From a checkpoint of a small mixture-of-experts model trained on Wikipedia: vocabulary 8192, 32.8M parameters.
Below are experts of layer 5 (counted from 0) of a mixture-of-experts language model. Rows are named router (the router's row for the expert), gate (a neuron's input weights, with its number), up (a neuron's input weights, with its number) and show model dimensions 0-127. Each number is 128 + 32 x the weight over its row's rms, rounded and kept within 0 to 255. Numbers have three digits each.
After each expert's rows: a language model's description of what the expert responds to. This comes from a sample of Wikipedia text that the model never trained on.

# expert 42
router:100149107112095144111091164102160096171104142070144169148141110113144153155135143083125156128103120111113091119175143097094175176109102092167161100073081111108119178132185147155163126073084089000082105112175097165136136098132109126104117158137164108207124143070165137163131157151127085064114109143120130121161156146125180113107154186160143078144174144118146122153103117112138117130177
gate0:131125115177102114087146148143147151195151147140058134092094115059121141151117129122181093110037117144121087121134201115148117177128130168164119113105092081187140151133142124134161114128094099066116122167107102133103124153119144091093111153117128088138149143101163114067082143122084088098092110109138090210138125124148142156102151108168147121107138157143187111179161170137209166194087
up0:071144108142100113137167123176110152127133121123164182141125196142140128176165164082113142116135120151134137204065198136145116111164134051152125119087067099125143123116155184109142136180090111118073180095127130181096133111177161129093110182186103162130126081132115135097091105142085103118126117115064098185119121105120155159143156160138156089108099170137148070098064158086105141129167
gate1:099139136067099151143119193132146088188116171141091162164137110132081090137128143114059142129165144085162151101058127136122065164090178179144130094130118112114141127120191085174175127168129168133124112088114122102145120142089128162086088086143193130143098109181118167152141181151160118116140151124115070075195146170100075079104177132111121119160127139087144148172099144155149172166134
up1:130080171148098131164144213109136121194138151139090194186139074198090105176138114153059152134143163133131082091147105124139111149109119167108143103121125130103144088139120121145168150197118163095123132108141092076142155152110073096100129131121171077132112137105078136140242153154127094089119129143103106140139117110081137135121121171057134115181120150108096139068150144180115147101130
gate2:212152126144065134149113156125087105161093115087133147122206093140079172172113175085144132102121148188093151103133146092114130111071115146132144091115110099135076053138163118175141152098070100095072125145178094098130123103160142095120111134120129073112165083135174094179112081072142082167163123127174132097093156080102183131121119147133141123120110128134135108094095121116119086085194
up2:117131095162159163118133069152179121139110110129148113121155114091127122105134095176097133098105154089138069156144114145118138111181120123153158144126126158107120147143093125086136142087131189128084083147138168061149145145157169105124084146116148168193137090134140141000089156119092108125094088117136107053168095154191051084143100146075168184122142097117126177105153145139150143144096
gate3:127113108143089144130125157127078178185130119127184134181157117127038131123085146078166132075080073110115125118134127078094174126125127107084191088096092083122121127169133133169133118113072107087116129153126082197108151116151104132100105127137114074166102141130129171145145069115099082118134110167140200070159154131085195136114085167177144179093140144151142116141110066154125107108147
up3:132149093066145106115094166143133120199108140125186105135119126136080116139069121107114114105117140119100153121161144075137156145159102089137112116142120137106079183106151166166150082084151153126108106141171056172084126100150166127182107108206129142175073166086132121087110104227139118126125133133164124100229147134105172092157113145188162114142193108114142129125129125091151102095113
gate4:106125069088163125094133156096121154134099142088129155120123104118111151109133174131117094072161135113128087108182147119190119221164098128073132146116115181139146164143154176130092115112066221073097132109124175098119206094110122129162093097121070065163095130102121163133114172138100135094140126134083090137184182139132180108053143144109122125133144123159150162140082156115134143156138
up4:098145109099118123117095180157107136113154047120073136112129112168117138182155170088174123102115146080089089136119162130077189171175159122197186123143144119158130141139105090142133113139137115134086170167109169142060224118149124099181108118147116084104219154161090041113116078135077134138113128162131142116137131100157101131131158160131113087168110136132166084133158123120152120142149
gate5:114141136073087147081126164185139148110114083084160180102152119138045103201098161120109163098139166116108194169146152124078114188120095131143114131115105108121190103142143148188094115084094106160100102128159062136095075102102131110149117162142110119141108145176133181134189136166159098163124129151115115141119126158101201144161122146156155178109136122178082060101136101132146073106134
up5:116145127122165125109157114125184098139129145031085104215154133083109130125161103141113101169093118085135081158074159156189112089116206164126091140116147143052101152147094112080102122137116137151186178058125142134178168130126120108126139114101080154102159166195104092084076116162139118121100121129106125112136108133101115100101137134094117094090088173136130111170148150119119184156072
What it handles: Word-final y and field colons. Word-final -y and -ly pieces, such as Taxonomy, regularly, plus colons after infobox field labels, such as Time zone: and Attendance:, and list commas.

# expert 16
router:139154128141075180163069140130091101204159142107176114097119140059136089133123156083129092161103077146109092095178109125114142163096139113159178135103102140157171179128135147202123144125074116120112079154148115108153131087088118144123105125150139121128175129070175148177129141118132105102157129086122163082163220183117135128109123148121095085118109166121151161178045061151130109123145
gate0:076130188097107113159110107132060137188136136134154098059128162100124167088164124091138131221146129094099115167122108145113143124130209078134138117180102184124183124142151091090149155127150171150120138151110119115134144133146140079164140163158124141159104151139169091202137192098124140086114138071166208145109198133096116100182129144089131089116089125108126148149154101136147138097091
up0:109152129124154157101108138160095205195179127096126127040186168177112099169137141126136140134088122112135150084120147101094129124121129097131124105181145124097097131143092095094144090118127195112082149138149153231080172137106141132131117162110138134107183058145143153112124128108127100129131127148124133125000124135120109082135134124117167103188133144132187107111155113111117137115134
gate1:120098119157099153148105168216100127200105153118081116194146097132138121155211153110125121125098079118127098081201136088140143120093085155170110148101136151110116142167152137154115190127146126128139107124105112179084129126077115153114112169136161091120098121086097185066172134123098122158126116174129159155183102169156181116083153180117107186116184113164095104138135166070144113120101
up1:114077145151130098129139157113117104155126146171046125137166065132090120151156128142141124109088122112139099098118161139142150158092089124106169143101149131154103191145140120154105169140174100111130092112069074139087135159133127159139129074126160088091105161062110174090111129168119134117140101217133132157214069165134132090110165125102088175100172098090101077068154162061130119154096
gate2:113152149127115166127132104132087129156174144152130130075186197142071130166085098088131120121136077117137142088236105103076123095086148094105121192050135173112146099117163131191127102139114136154117076152107183086119174108124150110090075163127167175127126136126137138182129197121117128140107141148077125105154131148137144108111119146126071078113164127085151122151110097155189115152181
up2:141151194127145126109124113164068131156184135145159123114136139104148126193053124121156124156151115160104074148187102156148135102125157098159111138052185154131115137090116104141129111106136131157097124200109103170106147130114116112095080158175138160095112153110165105173139134177129101136126079187131212091114123144121169138173152091186132130185095101102149168104104042172146148077137
gate3:093087106152161143127163166080130145205134131113126127165119173183109110094115079120149141121185186103124119128076131072124081114095141123221106126114104118124152130120169108146117148093147086061125124115135091115103142078109166133104174095111150118150163173145123158183174157121094155141122114091153071129100186119140140136136163148165145085088128055201112155112132156103176061134075
up3:152170136110145061110140213112132133099135123154086167097177121117116132108130143100170096088232115114113165158134135103142123124075123100075064116145162125143150172089130116174143088104120131109162139115134117133103138196150083108159104128138137124133135143100130116196105117165105153146166113118112215142100106062075157162199144165136076124170086052156108121143156163136110151099141
gate4:157163095063124129124148124078090100142168125137080123154093156161175212124126119121114191108137144124159167212094126133136121114144134138180103169080138056136085135145158106112133130059142164162103142152103143079174105119150143126077187140134125162161025165115116109100135167139145150119098139145084070126125139139131146065104112109125082084109110131100059161106141131138089140168107
up4:129222120109122129111138084075081128108184153156144105120070204152101164136153169126157092119131121120103177192092085137073157135152124096133041130109138137112160108100126113119177075141113103171134160129128157114144094102120111182142144157135114135110138179118142109158145168117159081141159152119085149133114102131049129091107082166115119112065071183077131164128152068180125127149128
gate5:100094153070111120092091135111033087158148095126107084104127184177156144130132144092118120156148092131125109120165130070079086114080147149156102150183110119126149139133187055146214097086164127141156073138134095129093191100122121161168133100154093120128094211130097142195143147168143162169062176144116106173112139081100148121171147143151089128115146120143132123122128143120122144149128
up5:095156143091143144079099194100161168141149134111136134101118132170134181152129099130125093064150135119094169103055149104134127083138106113084054093180152099102116154112105117104086062100095115173118162137057179165088122128092117120117124128096120165139122074171109085082104133103121135139170128124147079130120100089091048088132113129110116106087068174170165133072117172121118172132168
What it handles: Sentence-closing punctuation. Periods, closing quotes and parentheses ending a clause or quotation in prose, such as explore with Loki" or skip."

# expert 37
router:133108127118072158120057193118136095141111083070126202137109088093117136115136141104145165104123132093163121123155154095069076120088114117114149114113103140128187205141192128172079173125064098052086089183086157122133133079107080125117137113130159076171138138129133131123105135123134114075114164128085162113138182140150178128131113173110153112137118129165149125126063053142167111134134
gate7:121156109088155142113097176102161113168201125077168127139094123139124126136210127128094172141166088066153151081106087114121095158140081152125107081077083133152159108076150112189152121136137135124121080121081134079148116096132164135141082099147118104095132202133097125097124121190097089130095092077110135117115180172138182134163193136120136068085136113107087133123142137194182117109132
up7:147134139117150139107189200107181116132137103172085133157101130153095126145154080107116171118134138106060146117145115080129177171137120168109093115067161120098140115116115184161130072132158101072099128095097181124127162140139098124139089079140097137148064157088085134143133187137167121031121080133075070187169108108109166152139126182086163140134137157175111080144147148139111160104127
gate8:186082147163195143101078107144143113118142099093141102112164103223135104135153109071142138151104094109141089132083114159094090145114150070151170106138115098100130095184127147092092185131135133103135139140150148204110140055127132099126154069114122142120156114158184138091086134105119033122100086144080140074108168160133123129150103152165148155117124115178145187121099073174114140149120
up8:164117156144119147133148086152150099106052093134174180119100084156146169117072122096076137121185132097144124129090129166118075103081107097131196113153121121161108122165201142145117119133154083140091132162162109138122039115134133129170147137127099098067117160150082111063159118136152128160188110092097138120094131175072090092141072182141173107166148143174097104112125120114168080170126
gate9:191129147116146173181088126089132075182152128108149122075131124128148164099099125100122136099111156110113134107162162173135088131038106128131082178170119081155132113133123120181129074079127129171167115128123161085145151162187133097090077193053135126153162148104084134161140089123109148075098124120101134077159151175098069119171139158156123074123158148101152095077135142088079120145150
up9:084149114161122099150185103204140130129117135091113119133113144134102101187115124137076100143121122133135188101086142072115153164101141126132162097138119156122081113150146143088144081128105099135145142088096113183130089120109180160114201154241118169113136129137097121136168166128093109177179068068124082196148074174161088141082105115114092128139119131174124161156110167159165127151157
gate10:095045166167076110138140142120133108149095077098081122155116122121106143108131084095132102143115115091170099124151172079065195088069136126121141128075147136119027114114152073087118168118102081111146163185167112176145126146163101104122120083090138092123147168109178115180111157136147128081156130141158159151212144156091118146149128150132169142120159178127142175160112123165112122089118
up10:169110144193120106078138109126163097152100137143130122150079158070072082077193048113148127070092119149141141130147136079096130169099134156130147113091116040099138169150150099125118129106105112136112110143127170171135141105077143083178104099174122082186120088095142165184108142164138153138129163155080158122097147134180158152156119148102132149079157193121155134102084125192128174114116
gate11:106060128183096124138121083031130116128134096135218133118136159143113172081147171080133147136102114130093111111142126091088141105130121132121150113203112118156214127111166130170137142144145184120122144119151058109179151123141135114138199134132129132086153154107081094155127135125157108072136124084113092126142187143097164077087134121185116148139129103074092177147160163130125150080067
up11:226101117151105130128142139138153156139080110142134128137129172140123116142174162063151163104191111155158136145150007105157168138084128104118139148109142124154146110129083160094132114077100036155149150135138166089125113118100174122160131143047130088095057077086118134143148145123131167123092126127137141156116072118159079172165138113079113140098141176139140125144139175086117087113158
gate12:119112104131115109114086178060165081199110076146169164162115146159136120035118153126170137124161126135173156110073193145125092114104159117126166056092078091093107194132129188127107196110113081116126155177115132154151133077120111136176131169106169124085113150122126127118115174125171175129152131163109183129101113143145132097145193146120155082139133149092117117114080104124108076121094
up12:165193156102126135133160117189156129138115136149142160126100088147149137164111139124138131114147148085089125133108116155155101153067092141118080191193125149156220158068169143132160076134140116171130103113131137069114102178152127122129163171097066156149134142111100117111163155130133142127100114120128094208041091155150161121104130127135128160073138066118111089132096181119146123180211
What it handles: Word-final suffixes. Word endings like possessive s, the th of ordinals (thirtieth, eightieth), er, ist, as in Maggie's, Novelist, footballer.

# expert 34
router:112113089121131186208113112092112080178145083065190126118112123131143088109140119088090143097080093090135099136140155102111149134133118124154188146069063112156136195119161138190072117092143176119120090126126100131100143085115145120106129117140199124161117104103136126211124132125125160065133128123161127085185133211137142127136163146152152075143136162146136128156071064113156125106128
gate6:138170055140125133116107197170111114177118076101172138118059139152191153110139118080107144158127121152073166126109123140164148108081174132118090142142133111100141130173167099177140161172068143116142120099126088179150147178122099149120149151149084124187099172080048127125152108125084138137165195072170141052095111122102114154136153117111142110110113166175131165124116093141164145136076
up6:172116096110128090087173126138080135159133113120146087144087150180163093118135133096103161131054103139144115194153137163115169140131201104124152151105153161174100141127145138130121072160137136156118121167115076117110098125102156129095148135118116127168000111123069129135186132121120122173121171108163103119037112107120155191137105135127121128125184179153136129157167082144172098150079
gate7:133152069145152133135109136062117130152147159145146062194147126130076091153144182125146114103160138097200115113172113109130115150110125174224133138087123124098091156123153129147147151109127183124135218132093071137135159063073142130097141146149138128102137120147094146151140110143112176152138110154113200129113108179119117078128123107130133133216063136100085149154082184100176147115126
up7:131197135110128117169155155064168136125155179172101135205140070131124121141104154128127134088117131145097128171224217112133085137097035116174162155107134110136110180126129094117131146117156144141117130065099079173103122094115085113088113139131160116129107114116136103205123094137194164110112096119096192120110110149122115106166150122130150142142045131102142140138145188139154121127115
gate8:074133099184107066111106200134151133098130137074078077103046140126140061179123153150135113113104087163173113030146205127134113163102137104121098136184132169109161161138147090135123126109062145096148169099127164086140124119149107170115122147102138106153105132107133142149065138134115120072139172111112123162182142123125108176101084122103089084158139155174124098146095113121070111145127
up8:140140080134079157123119126198143097093159141126126112048176113083175102147100181128167157120107148131096169102076163139110140148120116080143102085168096120096096086151079202099146059141116142126123127174145146131106084151138100126136115174128159106108186107162091112140061159149161099112147164155142131100163140132177153093108151146077162174092156116219134106169185123118099090112116
gate9:128172156131113128137121136138177124146067114121165173123174164057117100167142137139087092135157188092118070078131144141137106191081096119139074210134132067153138170129131164128083095074100108135117140128123130112106098143161127158145121106132154112102120134164186180085162202069130122160127121121106117078142173120171079150070142129114125097071082173132175130127134099154137150116059
up9:122076119095086134112149153133117106154137130113142102164074121140126182111126146093094104118154113119094125123168086115119146111145129152187171179117038187178105131128134137153072125144139102116162103108147098130151110068100205131195069118070154132061110131110112103184170144089118104098101109072170119113067127144039139126088091117138153136098186099135142081122105105158147115150168
gate10:178065102147090183178119142096098107125057118074146176074154187151114130110124131083101138150169085091154137088127149140111117124142079075168141090129115148115111117161156130128140109080153172122136132111204157062125148118191130123176130128098104146124160141116130115180127122064094106119157150108117102162197170145173090128150129150069070087147156152167099149103075089124122087149166
up10:063031121159158087153118123132135046127093110114093183157110146114163129125106078121082139143072066158153156152079183098098152121122143084132128108094127132077137094136123176138074154111113163154107084151183107150129102102095145132124105122087075147063036117165125146061084167139131140108121097110107117141099146121119078092117126115137147128176155111188169157119142113107136106111101
gate11:054089136125062136146121161083092063209132133110202105148142115127208076187120132146107076131047123166147163170134131124109129134130166125128137076095114138151129091111151126202100174104130118093133122144091126088141117119165128078143185127126149125113089132150116123163139180117153093067105118081139167088133126168137139128128162068122114110110152160114140126133122090124131131226128
up11:090130103123095126081139132085116073179160174116137112131109087129167102155148118102150062135121176142141155162198127134069076103154108176166096114110124159153135110103139124142112106089140128141121135119126179025116084140118181126126156199111145146094120079153106081207129146137188116102095125111100141186091098133143138094124151116130164140134195182091094090141174089102121112179165
What it handles: Range and separator symbols. En dashes, hyphens, slashes, percent and degree signs between numbers, as in 96–95, pp. 81–115, 17/41, and quote-attribution dashes.

# expert 25
router:087150107194074183122116115143108110121124122141139148101083133120113163172109149146091110137104166080119119108134187096129105199067087109167161144133097124082188122152167146135103152074105137072102035133135117136177150065090189157140123104094164123133145125116106136124138131145132114078108094110117161138136160174115162147121096189147142044174110163140123192150129116135138064179112
gate36:061076104132131087126089146146148125131147161100094159076070128153130138137070124096131129079135127157105094109106167126119057111157119155147142126149088163148146115120140092131065169105145177116070091184205161118122126068107115152111208108129140126127116037159152149163116108154097136132106097207095110167144203140091132081139107140163100155117129129143165107144068122128133162172118
up36:129057114126117191176119103146093083049139136155125091095082044146129196138109142106144153120094133103142110158091106106095122106096082097117128152104101144129094141130155124144071177135148197108145102150139097120160061122141087133062146103135161131117134092113148144136214145117158162096127155135144118104136164147197155136200133174166126123091144117139119135115158187193073115125151
gate37:117108112132084142136109159123120102117180124127113114069084132171087149187105113114079144113139125135139096074104131108074128173059131115107156136098090101048157209145127159156136105145143156093128115132142093158125092126109101109134130149121171116088062111142176134133125164126158124079106144082045110121183145162114209162078120141110142131178158111131162111050143118199188105142130
up37:164110137148123169139109175121162106134099099115110147087097140133102124178180114139138089140082165121177130142152125136059067125091137107121193125109092097095134147132063164145087120112158122141137146147204127185091098098115142145079163174110172117099200116207169159127163147085131118097089137078126140103188097144114165168157081111146111079174154118155153136100152120142212099144150
gate38:118092128131087146144072104118100126115094151145138066133106110106075159122116180116130108170128125088133130082146099121131113129115191125103136175139108148146130130112174102145030169105084132047094123134070150118105134106144179129123119049083142095093164093123175107124083164114148114125124146117106119135110231123155101126169136155222159118112149095140149193123134079113115175141177
up38:153154089165117100130122124133121150139153044186137125140159225170148135122114097134161160175116092159126165161178067112092180159131123107127119087094127159110171095144119073116164122136164131061146115133147164115132141129138099170173062128118111095143185175101134081097147126044105119075154098081186131178093104094177139135165097113106117115126169134159109112097145125134132102151069
gate39:183176167108125154091141168109139137128162162132114094139094221161142082130126138126122120140131153157086113133139077105111147149152146072125094073111131156140093158097166109111153096119106162153135099105129088155122091136085129059137151163180124080139106105102167165115153071105114182121058158142107111158165127110194103125121129092125056113176197100172133141167054127193124089152119
up39:147154148140142119090175123153156126093100131177103144176106192095147072186149146108141134184099125139143084143117135087148148164116111113155155093130161179112110157073204128099134119120174145110114098127206126136130087135072151119122148203168167086142173128112133137160138140073115158090056136125131129192121045104157154147138085126113116080132155164167081148146131181157165087153097
gate40:105141118154181167103121169127098129155150143174114117198128144103127074150131154120097112175099135128187127157163120150142135159159125136181217150137103125096176114125125103120152137060073119160055071136176111098107142186118149126091084167068131111103128161149117126136135133105113086065101142164125151137069056141131182097193117177144138101121087163107153180135113141171126178120104
up40:141175082055074143068119155157126136115141167119192148169108113197072113158070149138093104144181104170166133122114166133166105155147127113178149138143144148176115131091114143134108106154164112181061178094131143106056171125114099131144151175167114129150122110140101099156108101115170083099213128084134137152102135156119093093129161088092158080094133154113125123084080153138181141153149
gate41:082084129180104169080159099139099097163096103167168109126120122110189165150117107127143148127099130136104144126148133132099081126095172169161159170088107119139142104191147111132100148116130118108191055179115145121204112099060130100164087077139196134152110102106137191153189101135092113119097104082121148143159121189102142152102132167188122075131071148113149143124134153166095069102116
up41:094161141182128147149091152148142100154135100138092133185147082087173158121117087141173112093041124179120196084157137121117150073143120124159099180146125095145135144104065163124104171097105112118171169137181107229101119114141135111169074123093107117116097117150129172126184120132091114174117149120122172102175139098115196111150157123119105159189155131122165118104143162059101116111097
What it handles: Vowel-liquid word fragments. Inner word pieces like er, el, al, ér inside foreign proper names, such as Monts-er-rat, Mis-ér-ables, Pans-er-raikos.

# expert 27
router:109169121132118166162105141097108066188144105133127115080132113116150105112090135139139170150093072135168110126161144097103108124130123140114188141113022114137162154139168149171150155116141097043099075114147075124133135063158125124157152138124174109131149153075128145172114149143160136121078096119127133111153170229122174100127133128121088060130130176120139154195061076153153130112145
gate3:153159137134130155091142124116031090161147102124134145108115139083079126099156179126137151169081100126113072096206135127063107107104134115142110141128109105154119097154115159093118120148141105153099122108172144124202071146123130116129167185071122155111123078128125081161166175117127118130099171167130158099133080131160143075119164127144047205164214154111156155107143092141089098127155
up3:097126128177167131077026117057170079094146159122153157127158134139112161078148081098099064094182090147120162099088136101112118148129137095129121200183138122185089127133167082128129098127087165089126184130101140155099128111114166136156125096161159083124127098107124161116147079081119113131176142095125102164087125118082123185120142108136198114139063125170076105141142125099110151145154
gate4:133125080111112127167127113135133097108078179116109145161091104134120138125143029114150081154151100096118083141084166127162144144127126103141116086135167157080103171104141148129118176129122163110106168109171104146108169174163070056159070089159130154125123108177167122115140148158103082056138137107199103113193172123172115095179145097138140083126138086116158194094108094132190124128161
up4:144170134073177131045096169152073105105135106157123157157132090151179143116127091126138095123169144121112118107194076101145158132111115112118126155143200123135104155092147138136140080134135130088119147142100122165092083196115036121142149104201164143189079169075105150153155061154106156101123157129167190150141095124098169119119139122161111138147115136080134097179120166167108139085160
gate5:153117108203146138111082116152096122168136113126173120163154104052107079108144096113143128120068128129126093131200124116078111145119126135129118181116100100167160124127132050121127140140100098155117167137157114138136074107129150163140102173091151143097158039129128159106153127073137156145125149093090115130139093126184142072096169112130124162082177149063095146152179093025077103117134
up5:084126138132129123101142141101130134180149107098177136156168103100127132122096157134161135139117095113148081111173153080059102135116110110113150168185077102106129134097121077124121059125150146165099155148115070112109031093135150162153173185067182123108179088134097147168163135102141136136096163164085097146139096134185139038104124112131073135135209167109129102143169139122089138104130
gate6:077104109114102137080051131071147110141145145119103120182129117121113157137136105130143118088109128143123120116191121105183140115143112125138115147122165144151112127119172097142103129141135142149116135085165112127149184201148084117148113136104111118143060164092099110124125186161106087107088063115176092172221173151162142019114105121157133121089196157148073119187153157071117123132107
up6:107081094121109156137101154099145104138129097154095098113198129131130099106103150135113148085074123189126102099150121233152117132120081119101174124161139099194083162098115104119134093158104127134134127111181110137148127189113100142126120135151159146126059103122142138113086170156127110111167113155206117057231108122105125147067088165112090132138121183115139132134098081072078111154133
gate7:145174123142103089140142149091155138120137142128101135158084159164178128140134119133124168128195165106141178133089165136117146132119096123156144124055182158166132164118160172126127111112105156157100089110148108045122122076099201170103080097160100160097112152138139112165160078127150145151230080080071129149145147147107116079067137082078132092090082145094078152134110146097162127154114
up7:038053101146168133142092110117129170065116112120164162135184127107146144101142101139144082137154088104127111114087121098137164137134126089125127062182076134097122134151107096141134157129160168116116137180129159159104107173140100110159108094110138039151195140171088130099134127136127116098113203119212115112134144131155120134134171150131186134118206050181122125133134157095100103111119
gate8:162059128138173153163185115111101168141049091132164150124130135144073190115099160114140153142158098114131120107122090120154148110102118171124111158060139179174185114123153151150142173115121139148146156173161144068143097176156173058171118111096115182109135144144148110120138106144135117125150139100061074156192165164136112122158138176169093092085200074157116155146084138136140100103138
up8:172109153194149172163168074100123113125082073091162150092093116150084154128159135115160177133173140117115181064162118127117158131098118129126127115229133160164161070120124134093119079124142142137091112140146162089175124083128165116176141205092138176091169099130091129136139154090124178139152161054075110130111094182159090137138137083110135114088157139110166118163147102099146105102142
What it handles: Commas. Commas, including ), and ", after nouns, adjectives, names and dates, ending a clause or list item before and, which, but.

# expert 50
router:156142108101095199148138216101117130177139088124121172158164138141118100108090133098119176155138113075138109113168143109099138181089143124165169136085113187117163145189141117150154133083115129066102118135116137070129153152111130181124098130064154079164156152122103100134148129117074143066114115085090094102167182193099173131109157139150095087125073124094129156170117082170100084134087
gate3:108159167121135146159135148136097101207127122137120124119109145158152131146193120145136153173087104102124178135178089132144152113039154120146107181097128072132153165130118113169146146112093126123122139115078127103076154151178214160084138095140116160096219153133138126121158126074116086151097117098110154094164121062136169124179181139161088115098152053137082142167109146115187111139138
up3:084190055101198202131116174134135089082139132100155107143113128118080138163122149146125150130106176098115161110122199083159133101152111171155108107088146070099152130142112188140110053124141155118152154156135124207121122121118097099159198108142137132141107131148139120102108118079218113099203138142085137179112157146144153136133126121160131114141174138112107190136140147183140136072112
gate4:174139198121136161121084186080101137176132112123140141142157189101130137110081151118155157143132152075169127145089135064114134062099115075115130125102119131177124140162094128121156112127153121108109154191142186157097125174163142143077109118133211094136159143154156112142116139099192141049174159149132117144145135131069139094163066114142140150098144162165123120137129146089230086126125
up4:154164173175159182114135155064140129142172097134119108095141124128086092155110151144123101114125132171184092159178122073129094128143120133125108121168139148131112141134099137123085138136220100133061144158110136115127130162133100139129148161115114106196109167154160113157106121141207126130116130186163106105115188070130138109244160130026169104150162146072128114118115131159109101110146
gate5:133200131198137135093139187133112113078111126142122092089130135148140173098125185151151133125122112131224128095173138065109102118175110109137117186110093091131129129145134093190097136072129143137116060172107113097174146128143129171083090137040103109120101148077152092112089154132105099089178138118110117091151188114070184159149162125113160091123125156108135138135139096194142153140103
up5:141182087104117146156133139097121107127027145111165151110118112147140133091096169106122163156089120160076104144133143134109131126176114092094104191194166100101153131063099086134154147104183183112179151171149115127121131107039104145138173076124140123085140128153118090144134096100130083111149101164060130131124147154082150095173114102099069089104192111111162135154082138125108113163182
gate6:142180134074116116110108105190192125131077141075089188141160110113171081122113141108125129098131085169123134120141160082132106125107115160124142163113101131070104083152125160114131171132167158110073113075154189145119099111082078133046165122123190079138113159152135134123141059146132152170113134129151094100176127127093230122146134094127139096118137119118125118065101101127079137196107
up6:122079096182130120077146118087171158107100132116124181134163088109134140119078161131139105069082183153129161108141130120094075144104143138104155188093135179142126094072099154115116155140135177134105156103180138161127090084109147117136028159132200136094105142184133141138134135147178128186156135192155103166165194198092143140157104112100096141157135143158137110115067149158121129127096
gate7:114167131101170115136091133113123186138141154082106159116140140116145103170107150079146119146134117117172098087115084119150155105062148156115088118223128144170176173188160104185164131120131103148153165143144148145159121108117065170126169140085179077090132075156140116154097108154209126129150183118158184088163118164100143086144158144152141107091107055061151123106097111144094115099128
up7:128106091113122039087156110147123110078141130063148129153120130145098142177150082138086132097150120170148165124181100081119088138093176129171175128100152085106116175130129139147095143121151112115151114093114170147162097125129189122151115094134077123111075148149108106131125128190066123131112142044056160130180148098142099226098131101190202132113131135148103158121131085133095136154134
gate8:069127089177087171114101137054114119122136117117164199132156162148091110072144092092114151134093112126147129138155142092134165191134123161159107153134136139051106140156124170118202100125148132094169091181140130085104149107117124171073050111124149106090106145158139119160126170195118101107101162098136110128097173122053108162123100154110084080126093157163143141116100144196128184149130
up8:124204134114130161158126105179118111171131152134168116121091079136119095125141138099149154139083081074067143173135058148140092127165188150071154091162112100144142158143186089108155118230125152123154161043063132134098129172174107130112100112201122117121094137149089130122139111128072152127164130143147136098118136110154118149077142122105162152120181077197151134097113141100099126126117
What it handles: Mid-word consonant pieces. Short consonant-heavy pieces inside longer words, after a prefix or syllable and before suffixes, like trim, available, feminist, traversed.

# expert 1
router:122162098116068221139047150119115096163165111130120151124128110081134095118148166104091143116135120071146109128134136148064097176107127125177169135074103130140183188146198128147129149106104106126080134133110103152165151052114149150157130098120138122144172151094131138189182150086087158140085100084129142145156163153112160094119196120113124127145124151129136164209113118124156058148171
gate0:154133158119161180121093138108131110140126125119099118143174120079115128074161103050122185155114084095091123110186125108120134198134096160180175155157051143138106179035114068092159143129125187122115115130183135149082128118122055163176129070127094171072138118147116139141144090165163128122154106156087106153124097120177181117180139114100070106124115150115139140100123154116149132127100
up0:146072148145131052092129115094209171107179115174162140133168084118114152117108213107135069089085158122155109115115028144127141170105152092095131094124137195132124117130145115125134115145088159094164106166096132121171131152115135133083139122151187106132169090081183115155171091111132169123173114123114125158130088117121156153140107127104110160124150105137117065210163144104102128074101
gate1:172132146151127102156124189097082064092134136154174132139182159097149119130146118131096087129119085133106155120105117109130172138117201058085132133045130156083180124158120188165172171145147122092092139048112120139089148098133144098162113120118099129164133102115149141102140158080096100159162108128090162165196124166093114101060116110108158072147134164157138139150120105090150090181076
up1:131108127130189152076118029166148136109138128102101107121093123109157102139113166146169182149118109146189128141159089119108087114148095181171117118202112120165095114077148084092053132103156128135125116129173116091192112146116110109056158145124164109141122091158111154121069101108126111142119155048152139106091135135196082094123163118118159140102129075105143127048112181157144141133149
gate2:151135086119127152120111126150096105123100148126104172147138116109168099189115161131179148107125082110171086129198065126127164122130125140186126204142094118129077153153156099153056064122134105121092168130171063128181167085094166149172128144144129104108141123154126157087119154113150151145080073106168141093163109129205161141036135093133097137119138101177171123176099110150150134149163
up2:115123110190120135132156141108158134155072149086141091109087149181138143116120082127119157133078094143107202098065165122114080125116163096111133071122104207140169070150138178108171166078158134120169142171075149119016112100160127091104127127110130103138109107111165145166127107143097108091132154146116154137125098168139081160203138144157107101187172155102171102103135144118113144093101
gate3:104182148116121188101112095092119096135137117135181179149156108080119078091142126124163087105104144145151139152164111136066121123108116139107162177088099063156126181147134157120145146041129114133083104143152136130139105086192151145188142101127085098092113200126113131132155103069193119087091142132135094108081099106163163155174098081135125130141120178095138127181172097150177059142118
up3:164160154124064046107158130140111137090165121134163153154132126191115112144095148097086125194054155127121173099082145135079172122122112141077086086159145095091163130151108134089084094136089165113107092088163119112156129139127142098148141195160140143145132173097057115122131144149107191146122143148098112179168166121117111083109078108128113125175084136075121123201108097062124120131088
gate4:102050154129185183129107146101169119135168140114135165156141092133098156115094119090100120083121120121078128133168151182106119122062074119143154153123186161136144140097108114128128195151140169086103115141121063113082172156118035098154105099108168141125103191138137069118113148167176100108137115171191153101138091109123171169152094109185137134115117126066141078089125121144182109112138
up4:114118076130138125132142172124131130130097126142132163177148068088173122182143156195156111108165187116150116152088178084143162102157137108184135147086120099143112135095126171204093113116121092179101157099100117114079137132174122159111195110153087094086133135206152160092147080138164123106166123126153155114165099156153117149053153094100106101144196133178139121170089139105188172138143
gate5:198173140209089131141103096095097133147148155116139083146121101085125138121107103097191153203081103120120136112158107079098106102112160164133092111140121115138129097120085119121078118126181105109138104104119165158128118110058109120103119088117186102079091163156143094199118120123187135134115188130162202105124118140125142116136114118119121130061097180130146041167158154124108056090141
up5:132127134141092086095169175122169194124111143097105139102136153141169098148087078094113156163127136135087127152114113095080135136137155116144139130128096168121128127158094120123139180139120071118139136161162138097144173068132144035090124123130157206130174091131152111125183083049112128128194143079141097161081146148157131149094117101148115147081038129184119126172138109194173165135094
What it handles: Space before numbers, prepositional nouns. Bare space before a number after in, to or December, as in "In 1976"; also nouns after "in", like addition, order, inference, instead.